From a checkpoint of a small mixture-of-experts model trained on Wikipedia.
Experts: 16 experts in each of 5 layers, 128 squared ReLU neurons an expert, 2 picks a token, a sigmoid router, a shared expert of 128 neurons.
Training: a variant of Adam for the experts, 415M tokens, 3183 steps.
Below are experts of layer 3 (counted from 0) of a mixture-of-experts language model. Rows are named router (the router's row for the expert), up (a neuron's input weights, with its number) and show model dimensions 112-167. Each number is 500 + 50 x the weight over its row's rms, rounded and kept within 0 to 999. Numbers have three digits each.
Before each expert's rows: "mostly gets" lists some tokens that are sent to it at least half of the time; "gets" lists some tokens that make up at least twice as much of what it gets as of all text. This comes from a sample of Wikipedia text that the model never trained on. Tokens count by the router's weight.

# expert 15
mostly gets: "-", "|", "\n", "==", " \"", "==="
gets: "\n", "-", "|", "==", " \"", ":"
router:468608510519499490497548366532408517490536485524466496494439611481470392572463533521495457513533507461645519514548485480456495489502522510458478605458523513464603461401
up0:543489487520436465499413581409553437518573562492562564462487487477417531491577476390489554542537567447515467467538451515509570493504505521450511518475472563576553502524
up1:515531577389454534557488510592531525401521513500475459437514442512518497532469481589545551503517483441496482470424569555459478470481489438555514485517537518501426582462
up2:521505461562484552542485522444488441572551578414459415594419507466497455444516512417527500573630579460436513436567460559467554478539432441576476563559376522586524518448
up3:464508532488545452657609558541504575534575555470505456514554503591479451503546543503373513535408525484483527520521581466572471469535519531496548550463534503618451528489
up4:487449404466500513527412504529494399547496392478473489522517460499489502511500414438555485503464349506599475487526476489490509591497517468643457544537459534548529492510
up5:575451486500454491596479504452556494522554555444521481407394450563523605541547407452512485529511564492423442495453607513552518421561471429504474560501466567541548384515
up6:503508471532508458542481512396475541474548543445503585485509479447546497470497487431463497442466511498492562510474443442516586454463490491469503498449358547470502454574
up7:490473479491485501432648439515514427581505454487452468431433443511599446460651498537475492475475488573527546373449499513440473499560487446509531548574395465544471487621
up8:503414471641515613514566508569484532558481525518615551514456483446432499455535524487524519536629482565443544483475508476475535505509519478446556562495553460484535495577
up9:452515467536479417432418516489519513492472552503581474504480444492584515433503547513483497360535404568494478520416486666443539487542373323515431478511506429558520483542
up10:461454594587552496541542433437437574490481564445430433514516506495473526456499453416521497573485492565553531543619465444458490513625525495432438454463476475538522457581
up11:480395485574515529443554545476510491450510462503544472474426471486543488487525513543520437510559520495515439472473560519444549507414534491457512574563551556481536462565
up12:566500435549524502594454513440512498546506576464508562497367551517542498544448486582503455550553473438546485486536542639586466403562409566500531474450561532518548643535
up13:493524494525581408492534466530423530489527499473407562546538618534532541554491453417540488459566493487516569457501540488441530546529396447488408499462444481469521541481
up14:488522465473477468544511466414499374535622528451429536464482563617452406529493579425404423482476550479498508427536489485461557511469481556594480515542453417617362661504
up15:502435525564487547524472466445530487470478569459569496484505587512530463547556452451558514493521549508593483436522520496485434567541527516542406423525555462485466429577
up16:472482486553495502443498467460522557465418488465464404498486516446478456475396550544536503572538490485599453457491530454465597404571458488568467499568480439499438557570
up17:515486520485560545512525553525539580529364515476504478533514506523503477488433466573497446448521504401478526482439572564508588418510466544420442463468494476448475539481
up18:497525413499474562489461507522483478488563353444505474486424515462508534516561476488452477529406490533449513443493504511445442479472546471598486587536469476648411546502
up19:517494583521508424527543462502519493457513548512520455465445609473497452534447527564526438444544501497570440381546469482523463559542409523530443492594423477445427502482
up20:507512512461513462518494504457485417529555478476429488399499484560499463420522484503575471481551460570521542469526527520516498456366478477547442635522525582578492602470
up21:526465529550520584376488578430504434556422445525495413440431488508499530541430602513511514504513572486620546408536560551488441547564452428486500545465534562541512457446
up22:500517499548524568494445484398454435518516402442561440467449456555479536448543542496465513470523528514461448415559501486501467463495476528521476494484565553527520498470
up23:542486486574517570492495488504552430534548528489478537592552528460459429491530516579501532522555539467483429478552530483445496466557500508389528469499502577512444548488
up24:510538404399530519554576441393519470472477486530485528536527544467426342476485501458536449525561480491562475437434529507534568554542467502573549534478422478465518521473
up25:507543480473491562467487477487472486477465578478496501519403556518541505477462491493377436533509521518527477500583462584377517529475456523485424453581441484469492455471
up26:531509569388497486522487534477570578520445523591513452556476446531449464526502581563522482529494556503499533514570579419507488470481507508517508408469474495476454525452
up27:529423404550483407403500576516505510497500424521478497433458535515450477465503509514434434549541509503489559530454496429445516487399448476476561485467393523542494554489
up28:485471465509541534542493443570494469551448595503540499429485484575517589456436458568509525469472468446444500479484488465553477534495562496590516455541492384530516449497
up29:411600573549473504508497462457518496468518448445459509437464507514547535451473499494379627493424520463507596516568448494498481530430464492439632507536436524506505503499
up30:507566508620526452548476494441494431427489451420420549382613440473472530471483489507529464496498424564389486491510530602495530490478477396539568510540469448552505506582
up31:492481438549491523509550464473541513514495518503521468513474657485567405424592507492551559545589464539475393394438508581403524497441545570529490488497571519547480454574
up32:470539476430514515498409602441497473508432377499496525546566489492450505516602537449437604470462457487543514501473537410558534477435499491616574466531572460498521477479
up33:473570435468493578558530494506433434584517539401426419504460546486597479372551606552565547528525454492509469532590436479549584518497456457487604503506554455555504548490

# expert 13
mostly gets: " |", "\n", ";", " —;", ");", "|---|---|---|---|---|---|"
gets: " |", "\n", ";", " ", " The", " —;"
router:652585453488492506522509529473523445528617501430555539488533597492602496496458535525512601440513413506512460519437493474477531447490388404498448519494534447419575499489
up0:422468522498580477523597535455575395504501493462485446491420505463497481495427540381496496476494483408531467518538416555490452544495490424580457528463407499529531419477
up1:503505548536526484507568447555469424488535527430408484502430555485561457413564521453577587528517439537515488525561506404593499483552423430610531502541491512580541490467
up2:462507448477510597532476491534580486469472538498537508514521495582538471480421461578529482505525511477475552518489492428493511513444453405604485486488437465573527458482
up3:533510546521535473413595441467465463520451505558543527557439449483524421510457448512399482489518544482422490511557469447519483424532589486439431504486479410584483498482
up4:543526515490474437514529428487502518477494502473475541532442568438516478359519406450515449485467426488594468467488518528487503521500541625536403480646519498521540507483
up5:449495498527442522469525488501474515489510464393498574563522542522552506454448549540466607465504563500429514479534465369459454501545500489649520495481510617589468538481
up6:526428483442434556481496565495487540590528468489523392560452472560555417457527586544501537421513548565510522482521585437483453532534416437544486548532498484488516585530
up7:505475491543535475487510474567518332477495524430412493434499623513544491463555509417405597452440430497468544429541529610463456531457486428561529528594457438543493575485
up8:479503506491502537474536470493546501590500495567539444553574519431510463383551596519439574568462569464449425509517471553455493517570457507524462478564489417531529466513
up9:467444462522494507473463547423479472455536563382501540523535472562527460499610598460525521437538514559542425464510536486548566494422428522511551541575517420589441566516
up10:539473510481392633444634525557492505459497464524487419462551513536456471485535535575564567517365532463461469435526585510446442576421421509628600496550463553483504445508
up11:555475457367456528521457494533656463453470583423496527537576514503466506476438505533502478528468538435490505476470600530378511486505473526491508475529487461536519510499
up12:470497419598542513518474443457469489528478526446513415476504536492413474570577549406479537524488590465525529415515499556436439504483558526464471501541502491534478510511
up13:510530409531492495436471484491466462536500564537447428496452583476497470496389386446542466424436473487516547485444518515458499473500528473465482467531456428501477455441
up14:577587436464587484444497546546549442533454500438525568426512445517550533523507483504532463476515465493475540519596502481460487486584498542555597541534505442482436534464
up15:524514512518475578496457459580460488452503485430521492464517503520551509499551598549528481601551438454497469488509490567493539495551452497434427520468465461455554435556
up16:442561503448438438464486512476449560573488459402434429447383500499467562429441413482532432547518510538455472497581450532438411574502526579489550521517467518560516468434
up17:607537490606454606456508548539493529524538430461527496370528475565516532581533473575517390620557557459561453395599485476542459522431507485510478521470461469591452524483
up18:503542545496495516550529555576547491499464451518557537525507545509550460476561469415400446540487569438465365514605479467475491475558550505478453539548520446530436491491
up19:482504485533534503549464549575490452567550440497524538498420522489529532432530536540514477473595452454475492446498536422497526502496543402486451512427545490500513478520
up20:550420394593443582425519434463457430476491593494447515444533620518491466474497479442500509491486478520461415394595550530400549397527497530525474526559490479463412488517
up21:521444439478505508537509575522523467461477507426524564510463620539457516400472517523594426529540432532656523452509455529486523444516501478526546549497550453517484544439
up22:477444448498426465458503477480577478585491497528436520455500498525437494546488481506502424396467579454457475458479549507433451517460599466473405500654489469542455556515
up23:519484498393436557464475563454563434500495497493533528578514537482431495520438521454503410424440481417647421505535568515515555518471422517494516469446544450500476515507
up24:411560411605441436434540528443530456441544508526410491442499574577439498454509548440486525499623473507601451469442490484512540498502511420462385520490467579495472495494
up25:483528480528547554488495517566570465564524444435509429527481556519553512426490503500439464485507524521523541486552442446415576435463560445484492491575502469525481606612
up26:530491459441468530467527393440541533539487538465501545447529583529412436532438486405486490445442559551557505444518518593380383470506467533587534570478558513513497503484
up27:534496587532518527471458462563548512549515479565515469548488475537425551378487546457574505463471564473569450495455503576532478513562499457531461499648533458484425544439
up28:499476478422544549476510494548527544430460444510483498445522516478503513483496485479404513483416490485554587503497468418418518491443460514532520542475527566546446562545
up29:539448456473506476449511452506513440530528515480468431475454486442503448503583495540512567566553472503594469530524486523537459550565405409561503496471458465504520503567
up30:521514426436449549490551519427515404462475515494532535528507552435533412517530467480535448469530504476441383464527497449401568427568538490496443477531523445507448434494
up31:470515435462448429470687495425496563575484387420446498574417530510417497497508555441543510446468584543525570481540494591448505514511496550494594521475506498493454465475
up32:540508537480503537544476551511475465495541559427519441546484604536543509346468597597539420467512552523456500505484480488460521499439458444460498530371531493475595412541
up33:472551583381555447536461505525438456550508539635529567424472522519524517456489467394550514428519450429421485502556510546479494501475500439480528477631500387534483540463

# expert 0
mostly gets: "%", "ions", "ations", " States", " time", "ity"
gets: "s", "es", "ers", "ly", "us", "%"
router:436582431512539500406587568540596439487619539348466467500453490513478486497538482498529545523464487475457504476527446445502583511447457500458445562479431535487449525521
up0:502521546528467464462568530489497535486467394421437514465589451548621438497577552420490475504569522518604510399446573605508513537556489430446542482546488453544439515509
up1:506539457437526523506442534382462531501532449473514432471473490466402468565499562542528485512503472493461510464516640464483493477546487616587502552522575455526459520537
up2:476465506579534418540486525527514499525563500555459466581540467498541551492522502582486453479496502516496526502455508489505438443442487487515479523523476491480479532469
up3:543527504486449466423510545418528449516491384501507557542542511547420496485438442507543526394488488485544418510430517474529476460454487524524450463509537525561548638537
up4:469525529490479467494575521402481540385551531448540498494507585525473553532451494623463421435475490481559496470509481379465536516509474506475571468524563488458522462426
up5:471411395537642509439471563548466432470594478484428519539552510523547371458449497522466469584538442517435531459442576566577554424519492440511518493574521496510509545428
up6:490459406443452506481603471486414535521459409494464584457489578529502436520460467416443532494440484482507565502434498502519533486471517550485553573426488450568584552409
up7:469554585455636577393546480578464516521361481532447469464463518485548401504502429501395510532468583412453489515552451512529430486554496452466463456433578481530507521525
up8:515528546468469597506587520428488520492514517452608459473504498539477563443540493534457519546522404487502497485619483489462547435575557435522623595455439473454489444486
up9:517500443479540568373554442472510631509556542422437459424522499577477452522518498512542449581416383593505403475437613515471558386457459546514516471536462488433491573526
up10:517497582456453528471555558519494543477545555472492414445570522489609440479556540531527507548559502542507394416612435548496518446536564505599516493545473452458514522573
up11:461510509460436492512587516481530354493474471529457437470470525500521510541492522442486498477505487500478532521498504419542417493557421514526445491449496543459442554492
up12:418469462358543587454622513551489502521489467472534553496490415503560535444474497541477511480501418455527491439536484551552534495497400576548490517533504465514463536494
up13:463560526492498478504382503554431484397542533466527450456506510518543400467458508512554498494539398514589524414553568482459443473585434598444529505492523450515403502496
up14:584543446437430511423602534456454566480478478484458526531457569466532531504539498470472477519593512527576433462451506481442553412469491461542482531573503408560500504482
up15:547503464523478420476484525413489551451414492473450479502443528483509568518643505465484531559486438436418472460578453529485495467614588569447531523513467519455521536440
up16:499484476442425580565474444444454477489454544479491485448549527385599448504538488548523410497548490537452571480510569311475456519455541501477528586427571440500461435506
up17:497608549499415473508506510567448514437536451468523494525545505433397514475510488462426549533455554450532545536651468411466475510435507537510445506503427537526427438488
up18:500518458478495519511515516494596462444554551505509515541559486445619490599552531557491516484571523547431572413600442531557512498452510500430498512460437658459497587463
up19:487548533484554511543548509525482572539554510518478496454444483525516425544545486543553442563414560490481554533610517482567538529565469483537536540449640352470543541502
up20:523459599507466439506498509468537492526478548505505486397453492526557576549474627413533466466542536520527528499423522501525525470539553500536523515400479432550645446527
up21:554530486556531428436452423597486533396536599491472440459487492563495513481508500519482524531473503531497482505429522630467489519527464533570542511497428483432469421556
up22:494517493457445594419383535524520548499508559493449483509450512415498469517503485524546510482524550458594470462514577540500453496548418545477597488498388534472406437550
up23:514542614428558423505420508487565517546526429496559582433492455517528516524527516491438567485436539471560479415552466483596489444509444460492466513579542527474425480543
up24:514488460440581492521464479554458499503477479446564602543459531508562394485519464536525414506475547451487461528596707520538507521577498502459519500537502464478540505538
up25:493485562477569469431521468552494454505414546499450433463446467522508488512542538528505480479481468486556416525411526517433576517523464518498490550572503496383527557392
up26:482386513417486457554482512466456535496468448499479517450508528541508580548417488478540479557456450474503434482471512539499440420471533500540486558476562480457586396375
up27:457496428370572494488529530569581456559475535463541537491584507485583569531549492451489510516399547561563542455434462513582557478608454544552455446431592368541563444409
up28:531535431485511475491493578532458528523458471529485551460557473482478581562481500530501587520438461545437488465547432526552517487453484423522553528472532439515513448571
up29:476446613485547457559503541539487449523431576519467462556460410431496526516496547567518429535520492448466381536503480468419436446484425545592456522431446565472468577416
up30:505516528502528515496504527542438433597470476535563456524567529601462467564501507506469492445539522527455454397496504555452474483469481496582517566595516496552511466439
up31:553476440496442497543519424481491514499554512446487522402515470478645518428561504436541473455549421438544529554447459457557493467454447512589526523436585412521492470450
up32:509578562494478404382545586468505515488554464428404562486457515541492540442496421561412479505480494519498564544474485436522534513586434449474457497549417535493427602479
up33:462428431512389483510449447481506467422544422488507498463455502512439497453471546447490477542490433584433519538557478489474500496487416473521411520587583492472590465422